From a checkpoint of a small mixture-of-experts model trained on Wikipedia.
Experts: 16 experts in each of 8 layers, 64 SwiGLU neurons an expert, 2 picks a token, a softmax router, a shared expert of 64 neurons.
Training: a variant of SOAP for the experts, 229M tokens, 6995 steps.
Below are experts of layer 4 (counted from 0) of a mixture-of-experts language model. Rows are named router (the router's row for the expert), down (a neuron's output weights, with its number) and show model dimensions 0-127. Each number is 500 + 25 x the weight over its row's rms, rounded and kept within 0 to 999. Numbers have three digits each.
After each expert's rows: "comes before" lists some tokens at least twice as common just after its tokens as in all text. This comes from a sample of Wikipedia text that the model never trained on. Tokens count by the router's weight.

# expert 9
router:502508517486495428532491502530526500503466523504487486511487520460496513504487500489543478495506506495524471505514548483502503514512501525544519496500494522471513547496450498549485509490549473486528503486521461477455539523488507483507439485471522528503505534564479505524508549521462481550553466500519545493477518494488476491471481482481493495506511472524493516532475515515499461515471
down13:539512518491518460519538533466501505536549470489503499538464474489530499491549479502505487500492512522516468520508446495449524485457520499488510485530515523497473481528558487512481487485489454467497466485506521472531529546459521534509504465480452459517508497509505467528486498477483511463459511485516485505533524486521518510491536507490489516495517446491536524489452489522483492523500
down14:510514482504488504504476481504501512489507510505510514504461541516472475486432449492470468487515497528504518499505484483485491460481468521521481513512485525502491569524459480505508452515528514491476498504506479521549490510518473502485475492492527523477512508530525525482512478529529512550497473491509487462418562490509517528459479517507497477522479540468449542538507495508514512466477
down15:529482468485496544442499514510512523486518536499505459497497503480537506508520502491525539530515531499489490498495489558490515502517482467495457498512487507527473484481523530478488538466509510484508502513507490499570466494521511489466536463477492496492492516500477485499510498503460542446504484496490443406503504542505462491470466513511497493521466499504535455487468490487474531485487
down16:485519530527460492477480516471537490482518520526515492526520498501479470470485495509505545451478500483519536428520488528481489535529479526515510513546545544505537497519525468502522499487519472469503531526507529505482505476486539517536466493478525516529500503488498470512485523468499507466485507496479508472502532447508532504440472505470508556500549482483501492497472551517480504495479
down17:485474492509516491490548481490510504509509459517511512489563466501539500545508503515513476554488487483491520529507490515493484465481545549532504496569526506491491555529465489477505464490517502453496491470468459497494506500497483490521513496501452481453500468493507480475517464474580496519500502515528472460548501501504549484504515480492484457505500534497507505475500495502505537508510
down18:485516496486492482466504483485543528471465492563477561465519461462491536482467530495479514480500518483466499511504520482549503494494482525518485504455522542514485523560506482509511482476475493496477490500519526493491524550506488477526476492518466491474485530548495491491486495457494502543513500473506544460540512495535517515501517534451509511508525506501535470559475539503497485503495
down19:489523496502493541483497472509462499468469492484456419446501472540501506505482501514479509523519498502497496517473495511531522507506468469512481494557481500491504462473506495503502518489542475523497522508478539495540493493530507538571489537506541504434508482520542484510542489541495514489516542450503513517518508491522471490495483497490510492505526520505491514533514538518555519503477
comes before: "|", "-", " |", "|---|---|---|---", "  ", "|---|"

# expert 4
router:520499527482456510475428535500507540493497524522506521481483471535499527517486486440522520481507448488506506556523514489488524464503496504471467543508475485458474511499503490570504498464519490453542511509457469512503514484501477490501514470527505497508453482496468438497516492518466478524507477507497483525517456455502497477530482511522511516501501483493520503506496517477443513485510
down13:502499507507509520497473531502492529512535523477485516501553525491487450476539516479506506519536533506527518508503467451509539437526498504509490478526472475505531535516519511489498469490468543497533468528508478515544537541526472519528509531444482503456466509507500453491494461506534477518508510489538491477520477467516496502472535498497557492485470483480524468517504487525502538514483
down14:487467532556467494520459487492500509495511514474508501506499519571504540514516519547476481488521512506508509485520518515485503507516489508481509451476489498495546505485512468549534511497479448531527464516491540473506522521505476496490502485477519492505540470576509502503504460478483482506512508423503497487451489484515465529490538480469480519534548507512487497458513477511501481474499
down15:505536451483546517505499478478575478495478503501491463517484511469510476467510494517513467534520527497485474517500487492480503489463473463503481490500477519529505491495529503473511487503471521469507519489484493495463518485521562503529479469474491498525497466518441497491470507483510552514458511451542498494527463464504491508501492521482474528505500509501461514465453523454512451549484
down16:511460499501508455441564518455504472522506507518507515532459507543498492534495482496480459526492552468490528498484481506497470504471492506508502483504468500503486514522472483489484499493485523510520450507486477490508471549493536498503463503495467486499510505548571517494500512468472511495489487507493543441490480503541480522539521516481525474517511498456479501501506482560489446504491
down17:480510498509502479461504552519482484485501489465551482507500475525462504473499472494477535503486514568510451534522506561490508519530498513483453525470499503488503512500529529505515505488499494496530502532487491472492494447513472482503530473485463482497492509481502519532575540526480473564502503507507505452484492551445500495484451499481483521508505487516493485518482461506492473482519
down18:507424508551480484498487514523493437443522525518491525501465485486523529506487504466483490515506515482497528525511469465523489476499461516488500520486529500532494497494516515501516522527494547533519494495458518511507514514485523516504501533492471533483463497509530467505485503491515483498521492511459536547489522502502439525485497595488446468481507478502478474521514504505493481468515
down19:493511558486469532513458518449521499559503507488506524501518485471492515482562456490495498477483502494480498478511492497474544500468515522452526519521507472520519498512514506479484541465488536526513520478510472469495492522493485515478514502455529475467528474495491507480495567501473493512495518476527498494538464471521511509511536537506475494501468503475488503510536454469462569495486
comes before: " ", "\n", "0", " —", "4", "3"

# expert 2
router:479496487507478488487492509522472501474495501520528484463506470488508502489478550508463479470467484469511507436530547507495510469526452500499493492494536479493517473494483496486481488454493447542534485495487534458454474507503512488499482507488543484533536500491524548547504492487521483529499516527521521461503552526483506506471468553495468489479471509511466470464500503555503480480474
down11:520481534479502532469519464517477515475459471493463498518511495526493508516476509457541495456514564511485481510527482491522466486533517504494494487520503511489498466526526521476507521536515526472483475474546489489512475503468522536459563528484527507493462485457473491486487466509500511450479482490484473461521475491459515498517462511513500499471514501487552485472434498465493502471511
down12:501479503475540512510538501526476442451528493493478483485526549468449538509504485502456482507497492499481543541486531465477484504456482499503508536496514494503505500500480518528506515507548522511528525523477474529490479515474526479531409511559505505495501516522497547501506526459533485536491523502515538488509515495485523470490484479489483519487493518478533496522454519477515497509529
down13:478506503527489559487496496495508518538511470485495500494482487531513498512470525500507527506521516472495488501550516498500488491494490480482479487545506514480488501547521480441444477521465528460502518499482510440507487492468496460484508482498522518542512504483503457501489503529491559514511503428473442502514470460492471500479523510494519506506520533448453513526556499499491458499487
down14:496530550491506558530519486485479466521501533510507509528485546511522488499465477516488520481490482546491511483525501462491520531476489457556498502493513533525511513522482491517510431554543541511483526458511500547504511499482492504525470521528508513498490486510513510541528498487560462475493465533477481519490536491542461488458479501486479527484485477529536519492470498504497490494508
down15:478535487492525548480512514509499512494521528477463484499498501518540482501506476511477475500494513493499536460554540531446533503490529483493520540499477504477503488519469464516511478505516476450479478540541507498532527470452494503489496463502512511455434489467530481488522505538501523511494523502524480537487461510519537475518509517503478473491497568482516548493520493503518533511467
down16:516514507434506515543503502465521503452481508494518515494457470542474513515528501510510507503506512498516526515526527479519531482489499496486557508500497502510497488473463521530490471482476498509522521531498481510474480500477564470481504534526480549555513473493497511516504466537498494522496525559482493488510482496504539504550506466502507517509487531512410507517459504514508477556502
down17:532493468497481507507508504520472472525508494508540513542482535455500551513480503438504487524547456482520498508474477503514505492481487517493503484539538475483482505549539503471461516483487522471502502510513540554482509464479525510511477474469558495491513466515486477517506567491497521445492513504513522467522508501521500487494514509514531424502506488516460473488523486514488509468514
comes before: " in", " to", " of", ".", ",", " by"

# expert 15
router:451500498509504503522507471491490548525513491529506493435449483543457552491496506491525515472496500507481492472498490479479529530486497478502476524509469521507518489531487497463526492515480489493502492507487466487488524501524491484465494496484445524502494511518499484476488551487484485540488442477563509457542504505514564528507495522516472475506542499499517519509497470550534556473499
down13:495519488490468516484488475520462500523525473514484506508490466487546477475485532476481455489494558511540505491524515536516527447517521506522520478470503490483457553461497501525489509502489521514511523482470506525514513468493482487465557492480501512503507495515523486521541483487502492477548443561488505500506486519553497511501532519522473515486460535529519453467524483500509477456533
down14:486512465502476450476511503524540474435510488539502481520489504512475532482488469562513487510455503536551498494482482522487513495478479478499499502501474509505502508502476488490510532481482461458481499531515499488474527542533546454526523505462480472520535550543499528478537479512481496495501457473456518474498520498508486503471504548496493504538482534513559505509473515496492503466499
down15:457494473536516508532469493538452493481486501519503467508474515512509504509489525482500450473517497490476490504480528549458515492480442538522484530467497481499514487539457451482490508522501516488492533494514501531505517493552482469517479509484514499500442539514510506511485528439536464534560508457505522500479527512529488477494489510475552525520496500523515533505502476487473475506477
down16:508507539501513503488485514446553480537477466520533496510492463528480487467505517531473479476481494479517512513529475508481493493483536491522487495521534520519493431463490479489515464475525505515525500475502518512509501487523505503549488480496487516507518517462538515458534500549432516497466533518544557531551492503486488504465496510487513465517497516493501517470495501506485452477549
down17:498513501495471488507469542459505500476486489492495494479477518407525461526447515492503538521509503506495481478485542478468523508537541539522497503486503501495494499471494550496499493461494480526506481456469501529494455498515498508479486472508466497470490475531491476460515458503536483518518473511482487482470556545534515526479512500472485506468509532460498478452491487496537523474507
down18:480536498504531531514455480496492521472482513492487484495509538449508459497507508455506485498480497507524497465560519514532486494474465459512537471486510515527510541550497470498468446521498534537507493518525532495548489511535524485472510503482494480479554496541480484501468443459517477494478520511521514497488465514499492508463493513537487494461511505490520488464558516522479505517498
down19:505505486453519505460490507488528474438510487491477504509473503508463511521499496461451534528499492505513537451490566502472456465534484535515496492495488489488501475469551521485497482499475495489517477496476515487535502476461447476520513509487500535541474485518491503485485537476523536492512465517513496549510542532499515517490539511491499452556510465488517467534477518515486507510485
comes before: "1", "2", "3", "0", "4", "6"

# expert 7
router:519492498503499470506468485482538500505489474498499488528486514518505461490467477462511496485489501485508529465451491427518535532502512497507480522470497519441465489459475495494480522469568496510509517520526500530517501494490532535496436519516456570518493502470525499508462541505537462508517479470495493535530518496525493520459471544525490494466494516507512506494492526475488480494526
down13:541507473503482505519463486528489495498489492494456493485488450495505510547484476483500512507503483501494492476540523529469491445479520508467528571493498515499453512461529541518488526498504497524481478511480499459472494511467541488505491488508501476476483496457478508500499503520503436507509439522490499466541518515512514441508530507520513507478509550472535501453469524514482473512452
down14:516479490488493513467477535467509449497503531477496496529492472463534489451477500545510505517466548495530486528498543505469530472517479494464512525494541516496542514499474528490482537486535481505535497537489457492534513501500467495495476537509468492576516529491518484491454527496515518489498508554513510485467520523473510464482500469516448504516499515497531493537489473500517467526509
down15:506511491469482528500478524510501525507516489530440493581472500492504503511474477510469455510477495484477508531503519462519489500474482469470540522503487513510484477510478501492497538528501535509471492557515511530527493484498472473540511449520517493501527505509531510502522500502462500522475457485454489481497549516480497547474517529492495501473543559509519564504477527523518524476515
down16:510505512465551473506521542518526505522497469508510498507491502531491489539523523499494521435467434513479486497507530490480500507506526480514512489493475486496522503512478531509520496476505457535532493429532478529533460481499501506504499484515491543524467533501464495483498516485535499518515519502472500506536521510529492486495483534507489465465524520564497463533449480532468463467537
down17:547515445485502493472505525505517471494451472483480501496479513517478530467541505472494462496521457502496475510488503516464499460447480522487492491511511522468522457496510505493484508467443491485545449471530528504545502541499493495516521486542492490519501502508480529498512488550542485494509507546552505509511501547458516493499524492514466529540510508481542529496466492515543505502487
down18:469514492537515492427477513494548502483482465501514493477542478501520463510489488510514490458478510513503495466493470493522519492452517445501485484531521516534514528494516469508475508479485495522536509459536517484492476535519570489541448469502492479468503513496515525523519517476517505514501523532522481475554516511514479570488512492467499520483514471468503487479474545484485483515491
down19:514497495499503522540494523529485463521430503520516496480530523467472553488486482518477505516489431461507527525455510510469489434516498522479497515556501502525513474495486488520489516504462478467492457480475509486514510483499522518501500498490531489489465481487477448485493517526492531508487500571524524485523489515537518489503462492568495486464470471482479487506487466498500488505482
comes before: " |", ".", "–", ",", ")", "9"

# expert 10
router:522518541529538512455555487517506454451517523515528500539490490509448497475482480534496488533500513521457482527516503504512503462524543497507502526519503504455571501467535528517484504481495466509477492511499456489493494493500479500489526514466505518515444516483509503468504522500515523457542518514562480503526481480507474506525522472489535517502535487488471517516527552502488514477491
down11:503495501527525466451530498511476538489526509486500531484512482474517478511507467506513471457488522469490514530522487517506472520495527504531454467546498538508500563439486521505467503505484531473503503482505496526532514478491478522513462488539482478492481502506505540458482474506457479464549526437471502501518452496498520516489540498521515467509549495491508492488452467512495524527495
down12:503515459546522486494488486560525520473507468515468467532506507492459493537461540484527524473476489533513516506464548529462461454505505510529463502500491505473505509534480510510541495564512481505486534465492500465442511486474504499503521532478489489481521507500501504493460452491533485502494512493479500526499481517492480443492479496546527516520498473529471493465466495465477490481487
down13:505466530521509529482531497527475509502500502463487470514485495466507508506501511490539487510444505493520493480506538510504495499466499449499518475536509549479519463500467486495515493514466525449526461456489490542551512524505552503469493501508497513511481518545542448515508469479500487495511456566524488501458508520491533510492515485506520522516503534496547530498526476490497450456520
down14:510499522537499449475511484500519486465524527498491480491475487516501498508524547503537463513517561504519463480528468514466501491498459499495510502444469511498462520487523489500547521469524478584519497471478507465499455509515479498500538493457516475535498535482498494553487521506470510464508481501496511493476513496525496519477498469496501500519545519548515522443493504473520485472478
down15:519496485477526458502500543516496495492515512512542491498477530470498496488488488499490534503528469509502507494475481543488499467467472490529490483500469537515461524507511492538491504533484504520463415524493459486505490445492482501530497502500499571488501490519553478525521529478529495477496512478500513457467475558518454517485567503469534487516500497513498529519462470498508492495483
down16:483470516491539479509481507453553469514520478549503516503493506490443472487490508490544500479478502510542452501558499535484541551527526489501494485491458504525490479516455509515518506544504443506510499492531465463467529517507518492461473481511514534499505480498519444455486506501489539508461513485479524479504494511462516517493520521495485485520512496492466525480508532522541469505489
down17:461455466525471506490480506459522505494495510467519540508498531452501463457502467519523499509509517495492509510496511485525507484468495514516510488484533493516510547489463477489478513479508528491524490499514490497514495526471505478549456496465481502511479515568492551478541476537497542513461464477510491491492535457505503518515494497492555474511533467430453496537508523501476484480480
comes before: " ", "\n", " N", " \"", " P", " D"